{"n_layer": 13, "d_model": 224, "n_experts": 16, "experts_per_token": 1, "d_expert": 224, "d_shared_expert": 0, "activation": "swiglu", "moe_layers": [0, 1, 2, 3, 4, 5, 6, 7, 8, 9, 10, 11, 12], "router_score": "softmax", "normalize_top_k": false, "routed_scale": 1.0, "balance_loss": 0.000875, "balance_bias": true, "router_logit_norm": 2.0, "init_std_router": 0.0206, "lr_router": 0.000572, "vocab_size": 32768, "norm": "rmsnorm", "norm_eps": 1e-05, "tie_embeddings": false, "optimizer": "muon_variant", "lr": 0.0118, "beta1": 0.9, "grad_clip": 2.0, "batch_tokens": 65536, "seq_len": 768, "train_tokens": 364100000, "steps": 5556, "dataset": "wikipedia_en"}
Below are experts of layer 5 (counted from 0) of a mixture-of-experts language model. Rows are named router (the router's row for the expert), gate (a neuron's input weights, with its number), up (a neuron's input weights, with its number) and show model dimensions 0-223. Each number is 128 + 24 x the weight over its row's rms, rounded and kept within 0 to 255. Numbers have three digits each.
Before each expert's rows: "gets" lists some tokens that make up at least twice as much of what it gets as of all text; "mostly gets" lists some tokens that are sent to it at least half of the time. This comes from a sample of Wikipedia text that the model never trained on. Tokens count by the router's weight.

# expert 1
gets: " was", " is", " were", " are", " to be", "ly"
mostly gets: " is", " was", " are", " were", " to be", " being"
router:159143164131137108105168137115122152112150155153107081149098129132154120131095107136127156112129179128065143116125139173142124110129132135109124133128143140132121140149132058127124127125149133145168111138093121130099121114082123136171132089145132147114101113116146149122159132116102162085153142116130165190156109124150084111100107120115165144141170083116095106118135149157136167141125148121143117081172105105116138151128102139111144154113158128087141125117158140120112125111125166153130148099084131093109124107109138165103118066132151129110132143156123116147128108170137086112086110085112159098152125113137162107119128107106115134167128142160085088109103163108086150165096
gate3:147114169102122167155112152104084146119120119117121127149118079119144150145108135133127157133083119118139098117144134138106104099125143098107124140122089105109130119171126132132146111176130118158154118122129114141106162130136118161120142118093178120125141125099158159131139110145123134101136106131123148136142103158103093110125108118125113094139142113150129097132128158098107146149167138126138113138162100086131166128175055124091123120149144151122055103135095117127122138162123118148154133139134116104102102120122151143127131120092133088170118136155135121117082088116120122106115106126173169141158177122194122130110112149126155150136108184074151121078084120119118113115212
up3:098145118177148096128147158095146100110116129136141148101099149103130129090099111102155141130102137118140148098137120148156135111112098111132156129133110135123112151149104130138100140130134158110183111126119120144117138086084126125125077106099154145156144178156126132137132120148092073147184123097137108173127091156111061129064143122176115092114093095148097114147164135119103125125154153136137098163126103116091114132170126140128136070118118089126106095146125151130094156162093118131122119090116131162133109144120103112100138172146106137171107113146136114171117122092119128135135148094049126141152151126131122116110126132129155158148121141148113147146124171138146097129106
gate4:123161160131119111152128108105111124128121145109137158151145129118136115142141122098129112159046167149124131138148099190124127136132151111132114129121125082148120147145114117102182134173089143148164091126120157125126105110093170100123096178125102115118149159138127092144106150140104114143119142117119083148096122120089179152070114131126057157134103162098117133109134117100133108121133147123160097130133148095126126137131105105098195139140121171105116162141114089097142171144128174169125103146131136168128129122167175126138165143142142145113094143125100141109124126127118170144122119142137113109121125150113128101119101097158132173138155125110132139132177120115114110186129
up4:160130131192167085126104143156108141152151127162148113116081133161150137134135133128154135091151130113146096171135172126119126139132109076092144138120100160103116083109121121176141126136110117164096147120075092109132109106158108128158087116146140129081121096139119131133109125112143122086095128113149124136174126130113133119126158119167158085163164105104117164129141168127127133108119116128118171192130148108106134132142124113108068118136136121138116094114086127135131089112162102115144167138124154116141122145129102141091093138156126118109115124125129103173085133086132123116115140155114162120087119131136123182149095188144166072145117116120130122120106136126106140094146
gate5:116136132100112148150144133124134158100137152122133102160108119084121120120132149113133108154126161090099133123154107134165150137106123089153093123163164100135122142131084154103118144125081144147160145142118154132118153162155142133104125129143146086116095107159142120105154142114121148085147103161098127138156140124168158147114133139164123116075125100111160136142088133151080113092179150109173132136127135119117080121083167099114126132148138133123084147128122125114158132129079131092105088092126131097117152119143112107139087148161081095153153120134141092097152150099173109137131131132073123144141081143153101108108152120115131147112089137187091113151100128099140185130142
up5:107132140162161103142120120156122140161161115094140135173136099114104096105104112129178124158153133139091149116109100122141150118158142133132089114125148111092133138065120107129130096143119145149135128124184164120101159071114110092118146113121148113147109127141112190127150090135110104162098135150126146132155187128112128105147118118122093145087136100099151093140134122127118098141138159109173132145183122149128097095109152110070153098139128102119178134122102121099131096123150149147095132140141168140145122111125148120104142099176125117129135125120154138132108129120127083126117092127112148137138135133156088075113102136087096125086081137140080119101139118121104179109161
gate6:100136102150135118119119109144117107173128137142165157168128117150128138105137144127115127172136135183138136131070145094111146148147139119171144087129099141177145153110110086103104144145128087115107160155136124124145166152184117114160101096145140137153145131096121127070147138125126137111151181124107090144124102092132138144147149127122125115111049160146113127129142099112149087156136122166125128130108140128120115172104095107120121161091157104136096158108119118159089123083157141144125133098118130146105114183135084115127134115107163114118122118114150127163122129130144199112136085111150103125131162161178093120161133108097118124140123118114129121132131130154145126085173
up6:129132162116109153122102151124171138111146142173144141108109138116094145219119121101131124092127115090110124134138098123155128120110105158137133127134105114117147118138137153121134113138082155164130128147096131133110122114059101101124150132094100092099151110142120116152128134153130135144121144138111137103117106107109101078127105157099131125143169121150133110123143150124124135116173115124144125149185130124139148170157138101100120138115136163111150125138155137121136142176111207129117127117127103158112148126107201120115170142129117091126151161165134166123161093142066123147129165138138133133150108076108135149098111136132087136160147143134090127091098071120103149136087
gate7:143114116147112162103160139093162124073100111111121154116097159137085158163168123109131118098117148155147096160093141148156142108137120140154163104151130135145125110151114094132138137096096098162145117166097140174153128154150110137142112117158147123152148152119163170078113086120086144164100129165113097107111111121162101140133062087157137178133134113080109066125116143091120139104132151136105113117137115120085128120140129107144123097115108110105115125086131122121130136109099116154123180123191118127112124121129148132151156130100133099142113111149120156144101136103140143096098127145084112104140176195121140118141089150136158131154126144162123124137131124140149141109143
up7:124099092114106121113148103094145179110129102128110118117130120151114132139098120107163132087096105130132126117148145117137109109124151160131137103127139181132122065139125105108117148127084104155119150152096181161154153120146104172178162104151152120159098124090140136074108101139139131169097153135125135143065116119149147156162118124117104138130137118143125117125122103140141076100107152131133076137103082127151107118116112105140093127147146128130109134139107127155114147094138123113141151140164133121100094117149194160146123162104130135105165109126143130109110146080109149095078087140139156161154164192141124133094133161122158140165120118166131155124101101121150151126146
gate8:101148136147148116087129110158095150119179089144133100133119115126123134092163119121136136108107149137082159145166151126142135080141168162141113098136123090110091131145147112085152113070156122153115144142148131124105109121090114121181105148129119115145119114139100115119143088149112096093096108111133162144141138111118121134119127150138121142086148113128070107114134135116121129136142152109109116148136131105120124090132067136137145135111140105168122121128122104145139120110122103068127121121149132122106121137110115161153130137120125101155113071102139158095132110143107115112098134130148090139114132111159084143147125102108096138227121157113127096167122198123184071136140
up8:127131130121150106100105147106120125098145138110168130103117156151137139120127109138132154124146186091105101157151142155112119153169160147120102139120133146091137113125111164143176089113146143142115165081114120122116143108163105168097140130081135146144114160130115126093159118191143124110133135121147119125159148091079105149133141110131056134130114121172112109153128155142163130122139131121111101150111091139108162135140112126141098132147128127159125122118086111062133148158094106129148136157125121100134087107139137105121142154136160123069122123136127096193136123162117149164141105072134157168136106109128121160145128139078072179128109146143140112107096094120123157118120
gate9:128124103136128160147163115072101122117112118104101142104129159147128152132102123105109140110109124110147123106133110156177120100085150108093096134107106143148088137152140168138159139136118158090128138119111116145134138122115150100152121115174118073140155121093115135141138124123099131137104103138116122138116133119149136137088192081105093107118114114133127157102140111100115157123185170127143167156120152063084137098106122140118117185109150095135140129146099111157106185134119150152142139127112144169138138130120129109109129161156181110153111105137090149133067141116141109147111127159143142120163143158148124170106177122134126093108127146149111165097095145125104158133072
up9:085125143129153139097184110080102102157135109095102115122099148112124133163103169111104162135148120150143122145139123139141136096128127130150084174123111171175095123151130130107111120129109135103100137124144080138113153170107152113126124138173111121107126142150110103124156139162110127144131100109145125139132151129147101098064141103139136085133112100123112165126116115128119151127185150116093151147114159076043115124105130113130133162100145098161116146167098121133125120076146157093128147136135139154116121138149159105135138144139174141147139081149162192094104142142127141103133142131122146139165134123128147160082128119136109131105144139161097130111105132115096181103116
gate10:117122156129132145078150124119135142164157109185155137112151152128100167154152131114104110149147122153167149151117135133108116120150121123132140157144083190155123134141158134166111136058093120116128111119116123094113094086141151133111111137200112121113089125135084112126130137131167119196131120105139154128111131153138123102122088114125127147103059126115106112135125150146131147158125106119094140123136180094154107115130152114115119134135102129102113154147161176095088107135153120142173098121122139143130196145148127151098112127141142122123115084106095112166124148117122141143132111113112106123132177125169133118148145160145097167167113145101160164159118121118130117097154
up10:078122096114131112141088126146124147130138152158083144137155111123133143122126148129108133163147110159119116138168101097128119097163110102153153138155132156163133098134126138150123152087133113128127082123129114124126109141144206156098115117153151077131174145135120133154110136119102104147101106149117168081112142143155160129146107141134093144145123146142126105119150158109140130122149122115120153125139119153144119140140145121097143146179125116125138164146152168144073108132151121125117140119166090166166112098128140151135119116082128118130105130117153108126138103125106101136114111145100115108170154147133134070137168124085144110151065162157106162080117100133103172207171
gate11:140151158108165128127146143140112166107104170157133135143145096129134160136171161146122172134136125133108125105134104181130130119106084130167083141127135132125117124161133141162132137151152152131107126111115175107148143148129159140144157111160137162146135111102122133132168143085166166132167114179111142108065112113141132140156126161138094136161157169148097194128103142124126119128111117134128157123111056110133067179090130058106122138125131109124145142101125122152139158123123094145133151138147169118159159152137130131130102132159135123102151126116145154087116148126159137125108133123116109105153094155110118144094135133157072107107121115118147113141166087113154128090100
up11:104152086146112158080154172129137135168141093141114167116105149179131109159113127169095109143148089131112124151123162134120104136121156129116148146115152158152157150134131077105139091138112129092114116113101130149122154103117126155122127171142137120164122106179149111114106123141109104128133148101135096155094126143131105136096142132114109102087110129132112149154141121118088144123119121139188083106168131133131154101128132154172110119157139110189195086141133162097144117146137140139114150122124119113181154152082100126141161104132124138146157099104151150181124091060101141141102132123128123153089116148104140147145128125137096145148125111150122112089175135157127131102147
gate12:117183094085151126097116113123147146102103145129116126124090106142155090141139140104143108129121155143096145154134098130103136125137133157125153119172117088121101128144200107115129121120138116100115127099103143101125086153115165130112123093114129108113152112096129113133128137117143143103110162101111169159156163130132129194110108169110141134120123099091119109112123112111105105091169155138154107141107162052154139130110208093149116142131115127147133117100128145130145114088100128127136120109127141154136137157095110121082111134130098172097108118120121144119146069086172144142134115115146118151101127096090139101145128162158129103130089124104121135125194127158120140166132
up12:094142123109139104109154103144138108097082107151123103134139082096171128109142104111153112145135149133105153127132105159145119121108154146135126128132121081168080103125155110108099098114122095111123138138118149113119135103096102156150137090137143103152125113123086099140118153138173093109126173142166121143118149102122098145137123194147165128126106149109130112129149104144137092116173182116135168104171196123148125105098099102103139137102143145146116151122168178143163098092118108153124132121156146131096159101132133104073093130114164124114124112116110090124119092123124127086179093118167142099095138112129138145177086103156124165098118126123136138118132111143127150141107
gate13:124135142157138120093108092156083145136110119120138138093141190121109138142125075184159107151142180101101149136112183122105137130123127150154131147162128102092116156120117131142150150149093125132091124150139160104100131125200132120154161142107108112135113107153095157155140121111146133151151093130099120127145130133108117132112106138140115106155117135168153151146084132166090106130116107101115084120137144150118151118141146117082139130156128096143144139103170089126108160126168118152105180102144157104146125137134150141107101152094156133082113187150151147113111162134127126146118144104128142131136173147092148124120108126131102124081122139099189110122102147085119117159171
up13:113168115106128157179150173120104097120115123136104138125124096103145133101115188093131143132161148107108112078124101121150094125127152118151136150111088128142130128152170169097129116144134091126134118121106110107150156132115169157141158122141108102096139149109105099125075169118165117140107101110157145148134147098137094100122083089109123136126173131125129074110177150118152150103157178116142179108130114101106156120124160152110105169158175104147105099111129141119139131137083135118157117139120159074153164150135142143115184143130112091131145106131138060120125112148155119132092149160095125111123098115123134120122132109157137128128128129090123129121149128126079154128096
gate14:151123149107141099138145128125124167086116152125086141117094128128121151114154104125121141116105124079113170138116127115162127138106144128133104107136099153101141151113136091152152137146137158119156102171125112108096134096129113087136120116118162181158131174125113106144123105142105116146142161126043168125112098148152121108114101149176112132127143149172118086134129139115115140184086128144108167109133079122159098107119120138115166116127100135083122150136147109107128115116137108121137119141129113080073118117098083155122101105122129149124098159094164137114139108146107163117150163159105151090115097147147069143112136120091078128075130111130112121122138131180141113150157
up14:149104104107135125118140174135121131153188155142070148118099127085117136103152142141131158115150130140143130142162168128131140106132148099113122124120157111153095116165112091114124151131118119135169100113122132093127131123182091136121109088160168146161119160161150105091133078087101168137100122102130112142124137131170105131146054146143147146137165127134115125117104127148120129097138083126140123104166151136061129127110096102138098124136134098120108106141154097106102096159093136122141140085101139080111109132102164117128083140111150092174148123133142096130127120173097140133134141160101121122133144103168132110142111166121093142113156117092138086137147114160102162121128
gate15:143126164140124115157113106112073124129096130135106130099145138119119135153082135153124121159138127142126146086112110199110115133112116144102117131128130138102119133139126151104106162132115123166123113105099100131078167136173131101117115121158123140110094129155123114095118124143127133147136100083196181122117128080146123109169143109154118142134176140112157152097117121139106095115111131122161138127104124133105124152109097108112154110132104170132117119114152073070146130130082141125152133126135145155101126090135146130202177156150097102106141126132189127100100095149086123115165135113086098151133131131127139092113124087122126097089151076126128106156133122162127143106114
up15:123173146130109118132124140109122125139152133089107120105111168097116139116117147139124127140161118132089148113122114163086153152138097098110136107124103143137111167131121153165105116114121084135124159166110144180115136133135137120098137129156126178128087160135135101106128165089124133113169117087154184133137092061112166126148147133116138123146184158092151155128132125106109135118145098132131135131149142116127124126106097082103130124131120141144103126129141071141119071091120126122145161145160091201154097133126151131185076117152117142101127160182160126145136146118134101142108139112108108115124111155117180109108167114144126139133142105121181126165151174129143142153128
gate16:162125142145105124174151163153122131133126158092123162166119142122061135148166146132090130147132132159138124164171160200131097172099093118099137095143150145131123094126126104119142143137122141113084135111131124164182154087121115150124129172137148133103095133121138140155113156130141127112126115127148134131110101119171161122136192120143111108092090152114126114145136140104163110126134130118170135162140107135112111115133092098154089128132117149111102164126103105103131125111155144143118127123119151187163170108149068161123128109119133111126130125110151113129145130107101165120107177132173087156157154146144137092137123104144155142116143116118104163105132075116080102115157
up16:138081136120072138081135153179124107133088155115110164100141126143125111131151126128102141117124154108119147170140117110114128138163140132114126134111121144160120133107079137122111106126157110149128122071160115156124145143132121153149176113122114123156145149141113157116099137141146151108101120145097152192143180162138108144128090105149092123109147115129141106117132104136116082151121153078116150100134153115116121153121171153081130141077176150149138105144160177154129121130131099106111114143139152092156132130171162116167078155152140094129117120121127177129133086130187133153093102087142137151091110113123083146078106132125126115141128120161139109136143143089155127143108